config = dict(
    router_score='sigmoid',
    balance_bias=True,
    norm='rmsnorm',
    parallel_block=False,
    warmup_steps=50,
    batch_tokens=32768,
)
Below are experts of layer 4 (counted from 0) of a mixture-of-experts language model. Rows are named router (the router's row for the expert), gate (a neuron's input weights, with its number), up (a neuron's input weights, with its number), down (a neuron's output weights, with its number) and show model dimensions 96-191. Each number is 50 + 12 x the weight over its row's rms, rounded and kept within 0 to 99.
Before each expert's rows: "comes before" lists some tokens at least twice as common just after its tokens as in all text; "comes after" lists some tokens at least twice as common just before its tokens as in all text. This comes from a sample of Wikipedia text that the model never trained on. Tokens count by the router's weight.

# expert 165
comes before: " | ", ".", "–", " |", "; ", ", "
comes after: " | ", "| ", "; ", " ", ") | ", " ("
router:59 37 74 61 54 30 59 58 59 88 31 49 53 40 55 66 64 40 44 59 32 68 39 49 67 71 52 55 50 24 36 54 54 60 55 75 60 48 51 42 54 60 48 55 54 40 31 37 32 53 43 45 43 48 62 58 61 56 32 56 56 38 51 46 50 57 44 72 54 53 59 37 43 55 58 38 51 57 31 36 59 41 47 29 73 38 45 48 49 57 48 48 54 45 37 54
gate0:41 54 85 61 45 34 63 60 74 40 64 40 30 31 48 47 38 35 36 53 46 63 36 50 51 42 23 66 55 55 27 49 46 32 40 39 43 57 34 46 45 51 32 69 60 60 54 59 63 58 37 54 61 47 67 59 61 64 30 49 55 49 41 56 47 44 57 65 62 60 42 59 34 53 45 43 48 51 38 47 63 45 78 42 62 61 55 79 18 69 49 52 58 45 32 40
up0:43 18 47 31 63 58 44 61 55 51 53 39 52 68 43 47 53 50 29 37 62 47 44 45 56 15 50 45 65 41 26 34 57 36 58 58 52 34 46 49 56 57 68 58 36 54 45 46 52 36 36 57 39 46 59 56 43 57 39 63 42 44 50 64 25 64 10 40 66 53 59 69 38 35 44 44 35 37 49 21 62 19 64 56 57 52 47 43 62 78 41 42 41 42 44 52
down0:24 57 36 51 31 57 61 61 44 42 54 64 37 64 31 48 51 46 29 60 56 52 59 53 43 51 40 46 53 51 45 54 41 43 47 43 42 49 52 57 27 42 54 64 38 54 43 57 33 49 45 57 63 40 39 49 47 29 70 49 21 64 49 54 58 43 62 48 32 49 38 68 57 42 57 44 44 58 50 52 51 60 33 45 54 66 34 44 18 63 31 52 46 53 63 54

# expert 150
comes before: ".", "′", ":", "°", "\n", "″N "
comes after: " | ", "\n", "°", "′", ") | ", "-"
router:52 34 55 42 38 58 64 45 45 64 47 30 56 43 60 50 59 65 27 50 50 54 45 63 62 45 44 28 57 39 49 52 36 47 33 48 53 37 39 64 47 91 35 56 39 62 59 52 45 46 60 26 60 45 52 58 68 48 39 48 78 29 47 51 33 61 52 76 46 56 35 67 58 44 60 23 44 49 55 53 60 52 62 54 50 45 52 43 41 44 59 41 46 46 54 71
gate0:61 41 43 40 48 47 53 60 22 37 38 48 39 55 61 29 65 53 55 40 49 65 63 43 44 60 56 24 43 62 66 36 37 60 37 44 45 48 62 61 55 41 58 30 53 41 53 48 56 56 46 44 39 62 36 34 79 34 46 42 75 58 46 73 44 35 50 57 66 35 67 62 50 47 41 40 57 49 58 46 57 58 53 42 61 40 51 50 63 44 56 40 45 81 54 61
up0:52 33 51 61 57 53 25 62 71 44 64 52 55 62 54 54 40 51 54 43 44 28 52 30 26 54 67 42 39 50 46 61 56 46 58 49 72 39 58 52 42 07 66 49 55 60 50 55 31 42 50 45 40 44 47 28 45 48 43 44 44 78 58 42 44 37 58 58 53 41 44 51 38 61 41 48 53 34 64 55 47 53 68 56 41 53 50 39 43 39 56 80 37 52 44 43
down0:61 31 61 57 43 59 42 39 41 58 54 49 51 55 63 53 26 59 69 44 36 34 43 61 45 54 52 53 72 34 52 38 37 34 51 31 49 62 53 68 49 57 57 51 57 69 40 44 43 46 67 35 40 49 65 64 47 45 53 52 54 67 37 50 25 44 54 59 52 50 38 49 66 25 28 50 71 37 62 78 48 33 56 63 48 53 78 52 46 36 36 43 38 66 62 41

# expert 183
comes before: "0", "1", "2", "3", "4", "5"
comes after: "0", " | ", "3", "1", "5", "4"
router:54 55 56 50 41 38 60 45 53 64 44 57 25 45 53 46 40 54 40 45 42 60 44 83 65 74 46 67 59 50 54 44 23 55 69 43 64 25 69 21 47 55 46 53 44 75 35 50 29 64 69 41 40 55 40 66 64 67 17 51 80 41 57 55 49 40 45 56 54 58 47 38 54 53 61 55 35 64 45 48 47 19 33 48 57 51 68 51 54 42 35 47 43 61 64 53
gate0:64 47 47 58 44 20 60 52 50 46 47 55 41 58 57 52 59 63 28 47 33 58 52 58 59 51 65 68 51 51 50 57 24 41 50 49 59 33 51 40 57 45 37 58 54 64 26 41 50 52 61 50 54 52 45 38 55 44 43 56 71 36 75 52 58 51 54 70 51 39 64 18 25 45 66 68 64 39 40 24 42 45 38 62 61 57 83 40 53 58 53 66 26 68 52 52
up0:46 68 34 51 65 39 25 54 42 42 66 56 53 50 63 51 37 42 60 43 46 42 71 48 50 49 85 50 46 50 43 57 44 30 76 59 44 40 53 44 19 54 52 46 44 50 57 50 42 47 60 53 44 68 41 55 35 50 41 55 59 54 59 40 44 39 44 43 51 82 66 58 36 41 55 65 45 71 30 34 50 48 29 60 61 67 62 61 57 61 41 37 36 40 40 61
down0:53 54 39 47 50 42 46 52 46 53 47 27 45 70 40 53 41 42 69 49 53 42 34 48 38 42 55 65 47 53 52 47 58 67 71 52 31 48 58 50 47 33 66 31 55 50 57 51 59 60 81 45 60 57 41 52 44 54 55 71 56 42 51 51 53 58 35 56 56 65 39 42 26 63 55 55 42 36 59 51 32 32 37 74 43 41 50 46 00 40 38 28 54 70 65 47

# expert 147
comes before: "\n", "| ", " |", "|", " | ", "; "
comes after: " |", "0", " | ", "6", "7", "5"
router:49 47 60 59 39 56 56 41 44 82 48 32 45 43 44 48 52 64 40 77 43 46 39 46 56 59 51 46 63 47 45 59 42 73 44 66 62 48 62 37 45 67 41 40 39 52 47 42 32 59 52 45 55 47 64 47 60 55 23 41 66 41 51 44 37 65 43 51 29 60 52 57 70 48 57 54 47 51 72 55 62 43 53 30 48 49 44 45 36 57 29 54 50 46 58 64
gate0:54 44 20 57 53 39 62 30 46 53 48 45 21 63 73 27 43 60 55 64 28 53 52 17 57 63 59 49 63 41 64 61 43 73 51 52 28 58 62 31 05 64 36 46 44 47 47 46 30 48 44 37 24 46 55 37 60 51 45 56 59 53 63 33 51 56 44 48 49 48 42 69 53 52 60 41 53 52 42 37 53 43 33 54 64 47 66 45 45 72 64 62 57 60 47 66
up0:44 60 78 60 51 36 92 39 44 47 51 45 42 35 62 23 39 60 67 78 24 47 42 75 43 65 56 53 54 48 56 55 45 60 41 55 48 37 38 49 56 50 45 42 43 40 43 49 35 38 38 45 61 60 57 48 38 34 39 44 64 57 58 25 68 45 51 55 40 22 39 41 69 45 45 34 68 18 46 64 55 58 47 47 46 62 39 40 55 59 41 51 60 39 62 57
down0:59 43 63 76 41 56 25 35 66 36 49 51 64 54 49 59 36 75 43 44 51 36 68 55 26 43 43 41 64 42 27 53 49 53 55 59 53 49 27 50 57 28 52 47 48 53 52 72 40 46 33 42 37 47 43 37 46 56 41 49 66 56 60 58 42 58 52 55 60 30 41 53 57 55 46 63 64 40 62 35 31 41 39 25 44 66 44 46 40 54 67 63 54 28 44 62

# expert 220
comes before: ":", ".", "°", "2", ": ", "′"
comes after: "\n", "-", " (", "|", ": ", "°"
router:45 33 46 52 32 70 68 64 71 54 46 14 38 45 53 47 63 70 40 58 36 50 57 65 58 51 35 33 51 34 42 42 45 51 39 37 56 49 51 55 51 73 50 41 45 80 42 38 52 50 52 37 58 37 32 42 64 37 49 44 67 31 51 60 35 60 63 72 47 76 39 33 47 40 51 38 44 48 65 50 65 45 55 36 57 48 44 47 41 33 30 27 39 49 48 71
gate0:40 24 54 35 58 64 72 61 50 64 11 39 55 63 47 39 36 50 75 34 21 44 75 60 68 73 45 47 38 51 58 46 41 44 39 55 60 65 47 58 35 46 42 30 55 51 75 47 58 46 56 65 49 49 37 62 46 38 43 58 52 45 59 56 57 48 57 50 26 63 51 29 31 31 53 55 36 57 58 48 67 33 35 48 47 55 58 50 35 48 53 55 55 85 44 59
up0:36 59 46 61 28 51 35 55 20 39 46 82 85 36 60 56 50 23 43 48 43 59 44 58 52 69 54 64 53 56 42 61 55 52 53 69 48 46 50 36 57 47 61 37 59 45 41 44 62 53 64 54 61 66 64 44 71 33 60 57 60 49 57 38 62 43 25 54 43 46 55 46 35 45 57 32 56 46 48 66 54 50 54 43 48 54 68 36 53 69 38 39 48 42 40 33
down0:42 46 41 55 54 44 52 53 50 60 67 50 35 54 54 55 44 52 58 46 32 36 36 56 42 73 73 34 67 54 66 40 43 39 60 51 38 68 65 55 59 45 48 81 49 42 49 55 64 41 71 62 38 56 79 61 47 59 39 50 53 50 66 43 52 45 44 56 60 73 31 53 73 51 46 53 73 39 67 40 49 48 43 46 43 67 48 43 57 50 39 36 32 56 56 39

# expert 22
comes before: " | ", "–", "; ", ".", " |", "018"
comes after: " | ", "–", " ", ", ", "| ", "."
router:39 39 84 76 64 42 60 48 65 57 39 22 41 58 43 59 51 40 49 55 42 56 29 61 73 56 46 31 48 58 54 47 45 49 44 58 61 29 55 58 51 58 37 60 49 63 55 62 39 59 32 36 47 34 41 36 71 45 37 49 69 21 44 45 54 47 38 55 40 45 39 60 63 54 59 52 61 50 50 33 46 35 39 52 53 25 46 51 52 51 44 53 35 20 58 53
gate0:53 51 56 47 56 52 76 55 47 57 33 45 54 67 42 51 61 43 54 50 45 59 83 47 52 68 30 74 31 54 45 43 49 27 46 48 41 34 49 50 60 53 57 56 52 53 53 42 50 57 44 35 51 40 40 35 49 62 58 51 40 59 48 34 63 49 41 64 22 53 53 61 38 56 43 55 57 60 43 40 13 85 52 37 43 64 51 63 46 34 62 64 63 25 55 39
up0:38 53 32 34 43 59 52 47 34 66 54 85 60 71 48 45 50 34 44 53 53 75 26 51 55 36 63 44 45 59 55 51 34 66 56 53 51 53 52 32 45 38 59 24 52 54 44 71 50 56 69 76 40 64 36 32 79 33 52 50 44 79 50 55 52 47 46 53 39 48 43 62 43 39 43 45 39 52 25 47 60 36 29 57 39 62 59 55 34 62 27 52 36 55 46 48
down0:49 35 59 40 69 34 39 18 41 35 47 49 46 50 64 51 46 42 78 38 52 58 07 34 55 31 58 28 58 48 53 76 34 39 44 54 43 39 63 49 79 46 66 35 56 50 51 62 52 46 41 46 46 51 47 40 73 58 33 37 47 53 46 61 74 52 67 45 58 36 39 62 56 72 57 46 37 51 43 56 59 59 46 43 30 61 59 57 37 44 34 48 44 58 48 55

# expert 44
comes before: "–", ")", " |", " | ", "; ", "."
comes after: "2", "1", "–", " | ", "0", ":"
router:39 48 69 51 56 49 57 40 35 78 36 33 36 57 48 33 43 60 21 47 43 43 56 62 62 55 55 41 59 60 30 39 63 53 44 74 55 41 73 64 38 56 46 52 51 55 37 48 33 47 52 39 58 61 33 42 52 32 48 38 56 26 54 33 21 60 64 77 48 63 45 37 66 35 51 47 26 58 37 40 44 37 42 56 47 36 45 61 46 63 37 48 41 43 45 34
gate0:42 55 57 55 70 68 53 46 52 84 51 33 43 47 62 38 48 57 47 47 50 52 43 38 66 43 54 34 53 53 42 48 57 59 56 27 34 57 61 75 43 73 46 35 61 48 60 52 42 54 71 56 57 58 48 39 49 37 55 66 51 47 33 61 18 57 48 59 28 46 29 59 67 44 20 56 70 47 37 28 38 33 44 57 48 42 67 58 62 45 53 63 49 46 32 43
up0:51 65 36 50 60 49 47 47 49 60 08 64 63 42 82 66 35 61 37 50 45 28 53 43 38 50 50 70 41 62 40 52 46 55 63 45 53 61 61 43 59 70 66 75 65 42 56 35 36 50 58 67 58 43 30 52 37 55 48 47 28 54 64 41 46 58 31 57 37 49 49 45 64 39 44 48 67 41 53 56 32 60 70 42 63 63 41 37 50 38 38 35 62 48 32 58
down0:79 53 61 35 46 47 44 31 32 56 38 67 61 25 55 38 36 30 60 80 38 51 52 49 55 42 39 51 58 69 51 48 62 57 42 43 67 68 53 69 57 72 37 50 58 41 57 48 49 53 52 45 69 59 65 63 55 32 32 44 48 49 51 63 74 68 47 51 66 41 31 47 50 34 47 45 29 38 41 50 54 38 40 56 48 54 53 36 46 45 44 61 56 43 43 62

# expert 100
comes before: " | ", ".", ", ", " |", "–", ","
comes after: " | ", " ", "| ", "–", ".", " on "
router:57 31 82 54 56 34 51 42 54 69 41 53 51 35 49 53 51 54 38 48 42 48 43 64 73 59 48 62 47 41 31 50 47 49 59 64 70 55 46 62 58 66 58 38 51 34 33 53 45 62 53 54 58 51 61 57 57 46 34 57 59 55 32 56 47 57 64 91 57 76 53 32 70 64 37 43 46 55 32 42 46 37 67 27 59 51 51 42 42 46 49 69 44 52 34 47
gate0:65 26 49 54 53 43 37 65 46 70 60 70 54 40 45 42 44 45 54 48 71 60 51 33 51 82 35 58 71 47 33 41 49 62 60 46 54 48 51 54 46 55 68 24 56 54 35 64 52 57 62 48 42 57 47 54 64 31 29 46 70 76 47 32 51 45 49 58 39 44 42 73 39 28 42 65 62 61 53 45 44 33 47 51 54 52 52 48 52 42 70 65 44 59 27 40
up0:51 48 55 38 53 59 40 50 37 69 84 52 31 42 53 58 47 36 29 82 62 46 37 64 61 46 49 56 37 36 55 61 42 40 28 46 45 45 44 75 66 62 54 54 60 60 44 26 48 66 59 56 50 54 48 38 41 38 47 59 23 40 44 73 52 42 43 53 26 49 60 65 63 65 59 46 40 73 49 44 56 54 28 31 26 65 39 40 57 51 41 37 57 51 54 37
down0:12 54 40 52 38 51 34 51 49 57 73 54 36 44 62 38 42 49 47 60 52 39 52 74 52 58 40 33 53 48 44 49 56 56 51 48 51 60 36 36 51 54 46 37 57 72 59 69 47 69 54 51 78 59 33 43 48 24 47 50 38 48 50 61 60 48 39 64 78 41 34 67 59 47 44 56 59 63 42 39 46 52 29 46 72 60 22 35 49 61 45 45 54 58 50 56

# expert 209
comes before: "0", "8", "3", "6", "7", "1"
comes after: ", ", "1", " in ", " | ", " (", " "
router:29 40 65 52 41 52 63 52 47 81 47 64 42 53 44 46 53 69 41 56 50 55 33 71 78 66 60 58 57 56 26 49 54 75 31 58 69 38 66 52 55 70 45 46 45 70 50 45 54 56 58 43 53 39 44 37 55 41 35 62 30 46 46 45 56 71 55 58 60 56 46 34 43 41 85 48 49 74 58 41 45 26 28 29 53 31 29 43 59 50 59 44 40 58 56 35
gate0:45 69 60 76 59 66 69 38 37 27 46 37 46 31 56 43 53 46 36 57 49 58 57 38 06 37 69 30 47 47 56 44 54 43 53 73 50 57 52 56 39 66 54 69 53 39 41 46 53 73 37 52 20 51 57 45 69 43 51 40 47 50 69 57 56 47 43 45 54 54 55 20 58 31 67 42 49 61 55 45 36 61 52 39 38 21 59 17 68 50 45 53 50 47 47 78
up0:40 50 53 60 51 72 45 58 56 49 37 64 37 47 60 55 47 47 54 65 72 48 71 50 48 44 39 55 46 50 54 38 42 50 79 38 35 50 70 32 67 47 51 39 50 69 50 61 51 42 67 48 64 40 68 40 23 63 42 49 57 51 45 74 61 58 52 72 31 39 53 36 48 68 52 45 46 65 42 51 48 53 68 63 53 65 53 47 44 42 37 65 51 63 31 58
down0:40 45 53 56 36 27 30 48 53 61 33 38 29 21 60 50 48 47 65 44 54 42 61 57 66 51 55 61 51 49 52 69 29 89 41 74 33 59 60 40 32 30 36 28 58 58 46 39 63 40 64 47 35 53 28 44 36 51 32 37 45 38 38 52 35 54 53 56 50 46 38 54 67 52 35 57 54 41 34 40 49 59 41 68 48 69 40 65 40 43 60 51 30 69 56 50

# expert 232
comes before: "-", "1", "2", "=", "- ", "- C"
comes after: "\n", ")", ";", "- Occup", "ia", "a"
router:48 37 60 63 49 57 61 36 69 79 27 45 54 50 53 41 50 68 57 38 45 49 61 65 45 64 24 46 50 35 46 54 36 64 36 61 75 54 54 55 39 70 28 57 38 76 50 63 53 60 67 49 34 44 63 57 61 43 43 44 50 35 67 49 38 70 56 62 66 62 44 43 60 48 58 39 38 48 48 76 60 46 59 54 54 30 58 38 58 46 38 29 49 40 63 54
gate0:43 44 50 67 42 66 38 74 58 69 40 52 56 30 47 56 67 67 63 57 41 42 63 33 48 61 40 75 55 58 65 59 36 53 51 68 62 67 37 35 45 47 52 41 43 63 76 59 56 47 53 39 26 44 53 39 54 67 46 68 61 43 69 44 53 55 58 69 64 54 55 32 44 48 46 56 36 45 59 62 49 55 52 65 61 50 54 43 51 82 32 42 42 42 63 47
up0:50 44 36 40 42 58 32 52 56 66 62 34 43 46 54 62 68 62 68 60 49 47 37 66 59 49 54 55 73 30 56 61 44 33 33 44 48 40 48 65 63 43 41 57 52 46 53 13 36 46 45 62 45 51 72 24 56 53 44 43 82 62 18 61 53 50 45 36 29 37 56 40 52 28 63 34 38 64 70 36 49 37 45 56 54 56 63 37 37 38 51 33 63 51 34 47
down0:39 20 48 55 65 47 46 45 57 52 44 43 13 71 66 40 29 25 51 34 46 80 33 45 40 60 36 41 61 49 40 77 32 44 33 60 33 38 46 52 60 53 39 58 48 65 48 54 51 50 35 68 52 50 46 46 44 43 41 63 59 46 52 58 21 60 38 51 52 59 36 66 57 42 58 62 65 43 53 42 42 57 29 57 68 51 50 59 66 53 63 38 50 34 35 62

# expert 117
comes before: " | ", "0", "; ", "3", " | +", "| "
comes after: "0", " | ", " |", "o", "; ", "a"
router:45 53 69 58 48 51 52 54 67 77 39 21 32 57 57 53 61 49 42 52 50 53 55 50 76 87 38 37 58 36 53 45 55 39 38 37 68 35 64 43 37 67 47 55 40 43 53 59 35 47 76 39 38 54 51 59 68 68 46 51 59 49 43 53 48 65 61 55 28 64 32 66 55 58 57 47 49 63 61 45 47 55 56 30 53 50 49 46 41 53 44 52 61 44 46 34
gate0:60 58 54 42 58 30 38 67 58 60 47 44 59 53 47 56 69 42 47 68 60 51 51 35 72 64 36 42 61 37 64 44 48 42 46 37 56 52 29 52 37 67 56 45 53 52 46 77 50 50 42 40 51 38 28 51 50 32 56 28 67 50 60 52 63 54 63 43 58 53 36 58 55 71 39 49 54 33 22 42 60 69 63 37 43 46 23 48 51 58 52 67 64 46 39 55
up0:44 49 51 49 40 34 51 62 52 55 23 32 27 64 50 56 48 68 44 51 38 39 66 55 46 57 63 44 40 51 40 25 44 29 65 44 47 66 34 60 50 43 46 44 54 27 59 46 41 58 68 45 64 49 39 45 69 44 55 71 48 75 42 38 43 56 44 69 40 46 63 58 45 55 48 52 43 29 43 60 49 27 34 57 46 62 34 53 57 49 57 93 40 54 52 35
down0:38 42 32 49 53 39 51 31 53 63 49 67 32 61 43 60 48 59 57 56 50 52 58 42 57 39 62 21 48 73 57 43 31 62 51 55 55 67 49 54 36 56 75 27 50 43 35 51 71 53 55 62 41 35 38 71 44 61 54 54 44 55 35 49 67 66 46 55 69 33 66 39 38 62 67 48 43 61 38 55 37 59 47 58 53 73 42 27 32 47 36 41 61 55 53 32

# expert 10
comes before: " | ", " |", ".", ", ", ",", "–"
comes after: " | ", " ", ".", "| ", ":", "–"
router:45 34 75 71 46 29 42 56 64 59 42 44 48 41 46 56 53 25 23 66 35 63 52 54 71 58 49 60 42 47 31 48 41 48 70 76 66 50 43 51 62 67 45 54 59 46 39 43 26 47 39 36 64 47 61 47 70 48 38 55 55 47 53 38 60 47 63 67 61 63 52 37 47 61 31 34 35 58 33 49 41 31 65 35 45 49 50 48 38 67 48 61 43 31 27 46
gate0:38 56 48 54 40 44 60 37 45 55 49 75 56 48 35 44 58 51 51 47 50 40 42 65 63 52 55 72 51 45 26 50 57 57 53 71 44 44 60 49 34 55 52 72 61 49 40 37 54 47 53 64 52 55 50 19 47 30 49 48 22 46 58 60 36 52 48 37 49 48 46 59 29 51 63 18 28 38 57 31 72 46 38 53 48 45 67 68 45 82 62 49 53 57 43 63
up0:63 35 61 53 56 55 37 46 37 37 38 61 64 70 65 61 47 26 88 62 57 50 50 35 54 42 31 37 57 49 44 36 54 73 59 47 41 30 73 56 48 37 42 26 61 66 49 44 60 41 46 52 44 47 44 58 40 40 54 51 48 62 44 35 55 58 53 63 50 44 30 64 67 60 50 68 39 40 34 25 37 45 35 58 61 54 70 76 47 54 34 58 56 59 68 65
down0:47 58 58 26 23 62 62 59 49 45 47 54 37 59 44 49 62 26 66 55 42 22 63 54 42 51 59 54 36 50 39 51 60 73 35 60 31 57 49 37 22 46 51 43 41 50 62 37 35 67 61 46 60 61 64 28 40 56 46 35 61 49 54 57 23 69 45 36 35 71 47 48 47 60 52 50 61 35 50 36 73 54 54 60 62 45 45 52 69 50 39 55 71 57 48 54

# expert 32
comes before: ":", ": ", "\n", ": S", " by:", ": C"
comes after: "\n", "-", "\n\n", "2", "|", "- N"
router:46 41 54 55 44 58 80 49 42 67 50 29 45 51 50 37 65 59 47 49 42 48 64 70 47 60 35 42 51 32 39 34 45 66 46 59 58 61 42 44 36 94 40 51 48 59 64 45 49 43 55 33 29 43 47 59 55 45 49 49 68 31 64 55 35 65 55 65 58 70 40 51 74 41 70 33 50 57 72 66 57 51 63 52 56 53 41 52 41 55 42 37 50 47 53 57
gate0:55 38 59 42 45 39 64 59 55 36 61 49 38 58 60 54 55 46 53 49 43 47 63 58 52 68 32 48 61 51 39 50 54 55 63 58 54 49 54 53 51 41 49 40 44 32 66 54 32 70 59 50 68 29 68 63 40 52 49 46 38 52 43 43 64 38 73 61 62 28 54 45 37 24 39 29 60 43 87 45 45 54 56 41 58 49 41 41 71 54 63 38 22 53 27 59
up0:58 66 61 57 49 55 47 53 40 28 52 64 51 36 43 50 12 49 44 56 30 53 34 46 57 45 53 50 50 55 43 19 49 65 62 52 36 48 51 51 43 57 55 37 43 51 39 58 48 34 76 53 49 66 46 41 48 60 61 68 53 48 43 49 56 59 57 53 50 51 34 55 38 67 59 39 63 68 51 58 41 62 62 66 70 50 77 32 38 43 67 47 42 70 43 26
down0:59 57 38 61 62 46 52 37 44 56 71 63 47 46 56 40 47 55 66 55 50 43 30 50 48 54 55 51 67 50 24 56 49 56 56 63 38 41 54 59 54 44 56 32 41 45 45 57 74 43 45 65 55 43 58 53 38 37 43 55 38 43 44 55 27 79 62 38 60 87 45 41 41 60 34 24 64 64 39 56 63 50 49 71 21 44 46 46 89 53 55 57 36 58 45 66

# expert 237
comes before: "| ", "-", "|", "- ", "|  |", "2"
comes after: " |", "\n", ")", " |  |", " |  |  |", "% |"
router:58 53 44 73 34 60 49 45 60 74 43 60 31 57 59 29 51 56 38 56 64 50 27 59 48 63 45 49 60 59 44 28 48 57 33 44 63 35 54 43 57 41 48 50 53 60 32 55 43 52 66 45 44 31 38 33 55 60 38 42 37 65 51 44 51 52 53 53 52 45 32 37 42 52 50 37 24 69 53 57 47 38 45 48 57 42 49 46 66 54 50 42 31 38 44 37
gate0:49 52 51 49 52 57 57 44 50 63 65 53 28 56 49 48 53 73 43 63 40 57 28 56 66 30 43 48 68 36 29 60 55 66 45 71 42 60 75 49 70 37 54 38 44 38 65 27 55 69 61 33 60 49 35 59 59 53 47 48 42 44 53 44 43 56 54 42 28 60 63 74 65 47 36 52 60 42 48 64 51 39 44 46 58 63 47 18 49 43 40 39 48 55 53 62
up0:49 53 58 66 44 53 55 47 27 52 53 46 35 53 49 37 43 42 58 47 51 47 53 42 44 38 37 49 65 40 48 72 47 70 56 82 51 50 52 20 23 63 42 41 41 62 60 43 43 52 56 56 48 60 57 72 50 71 51 41 36 32 60 43 50 50 50 57 47 48 54 61 86 50 48 57 51 59 46 58 55 36 38 57 42 59 81 46 58 58 41 70 54 51 29 47
down0:34 49 26 47 54 63 46 63 47 46 51 41 45 30 40 43 53 43 61 60 44 38 44 67 70 45 50 40 32 46 60 55 55 59 36 52 46 46 64 43 73 61 39 64 60 50 27 51 57 73 57 47 51 39 45 43 56 71 60 40 44 46 64 51 40 53 36 32 51 34 60 34 43 46 55 53 31 55 53 58 39 61 37 36 17 49 54 40 65 44 58 47 48 55 55 70

# expert 26
comes before: "1", "0", "2", "3", "4", "6"
comes after: "0", "5", "4", "3", "6", "1"
router:54 49 58 62 42 60 72 41 64 61 41 29 52 58 39 56 57 49 39 60 50 57 21 73 51 64 31 46 53 57 63 43 52 51 54 46 63 30 74 38 59 66 25 48 34 87 34 49 48 56 74 52 64 46 54 56 67 49 46 52 65 46 59 41 59 51 44 73 59 72 40 57 56 49 58 43 50 69 70 62 52 39 65 37 52 50 34 43 50 36 58 49 58 53 62 67
gate0:34 39 59 65 52 38 44 58 53 36 49 49 64 64 46 66 48 50 53 41 59 56 65 44 46 53 48 41 74 67 58 40 72 34 61 57 58 69 44 49 60 47 48 76 59 64 45 63 57 41 33 51 47 22 59 37 53 39 61 44 43 46 41 27 64 38 39 84 58 49 70 61 40 72 28 27 58 56 74 50 59 34 68 39 50 44 46 51 65 49 71 43 42 36 58 47
up0:51 48 68 45 31 50 63 34 54 37 68 48 49 64 24 42 44 35 50 51 55 55 61 45 55 60 47 13 26 30 61 46 46 41 24 46 59 40 40 64 60 62 55 55 63 56 38 55 37 48 36 36 50 52 54 22 72 45 47 60 53 55 50 26 50 53 59 37 48 55 55 36 47 36 67 50 59 79 36 48 60 41 42 52 76 51 40 67 73 74 34 35 31 52 37 46
down0:44 52 58 67 47 43 61 54 70 39 55 52 45 57 31 35 52 64 62 21 47 37 56 43 50 59 53 60 38 55 49 57 70 43 67 68 51 39 42 61 42 49 43 66 68 35 63 69 67 16 40 45 59 69 33 48 51 54 43 50 69 30 34 68 37 54 44 74 47 54 61 47 46 60 51 38 37 49 52 53 59 64 55 49 53 24 36 53 33 57 37 41 47 49 46 58

# expert 123
comes before: "–", ")", " |", ".", " | ", "\n"
comes after: "1", "2", "–", "8", "7", "86"
router:39 27 76 39 43 61 45 40 38 76 41 67 62 56 33 44 44 58 27 43 55 51 53 61 50 52 58 41 63 65 30 40 57 39 36 66 61 51 51 59 49 60 39 41 40 51 46 49 32 43 50 43 58 60 42 63 36 45 48 38 39 32 53 43 32 65 41 70 59 54 49 49 74 21 53 66 25 55 52 39 47 38 53 44 63 27 47 62 40 63 60 39 48 46 43 44
gate0:34 36 49 43 45 44 44 55 38 63 48 41 25 36 39 41 45 70 46 60 44 50 27 46 63 36 36 61 34 53 37 45 40 45 58 42 57 70 41 58 47 44 42 42 45 49 46 51 65 55 54 30 55 30 64 54 39 74 44 51 25 66 58 48 46 44 23 47 55 51 58 58 56 38 44 52 45 58 66 53 52 55 32 60 47 26 33 50 57 56 70 51 51 50 51 46
up0:51 58 51 52 56 64 76 42 49 51 51 38 41 41 50 60 39 48 44 54 55 40 69 43 18 56 41 47 78 62 41 59 74 46 37 68 57 44 22 38 46 59 58 72 50 48 40 42 20 42 44 46 34 74 69 35 39 30 61 58 53 46 38 61 43 55 58 58 54 64 62 39 58 48 59 44 41 46 19 61 75 30 57 66 53 47 46 67 55 57 31 58 61 47 47 51
down0:43 54 61 55 58 63 49 41 34 50 57 42 42 34 47 39 60 39 45 43 58 34 56 48 40 68 40 64 45 42 49 23 62 62 78 61 28 59 52 56 26 39 72 80 36 53 33 51 56 51 44 71 43 55 47 47 57 45 60 49 28 53 54 56 45 49 64 54 52 61 53 62 42 51 49 51 50 55 50 53 62 69 48 49 80 72 41 61 56 46 48 38 39 51 41 42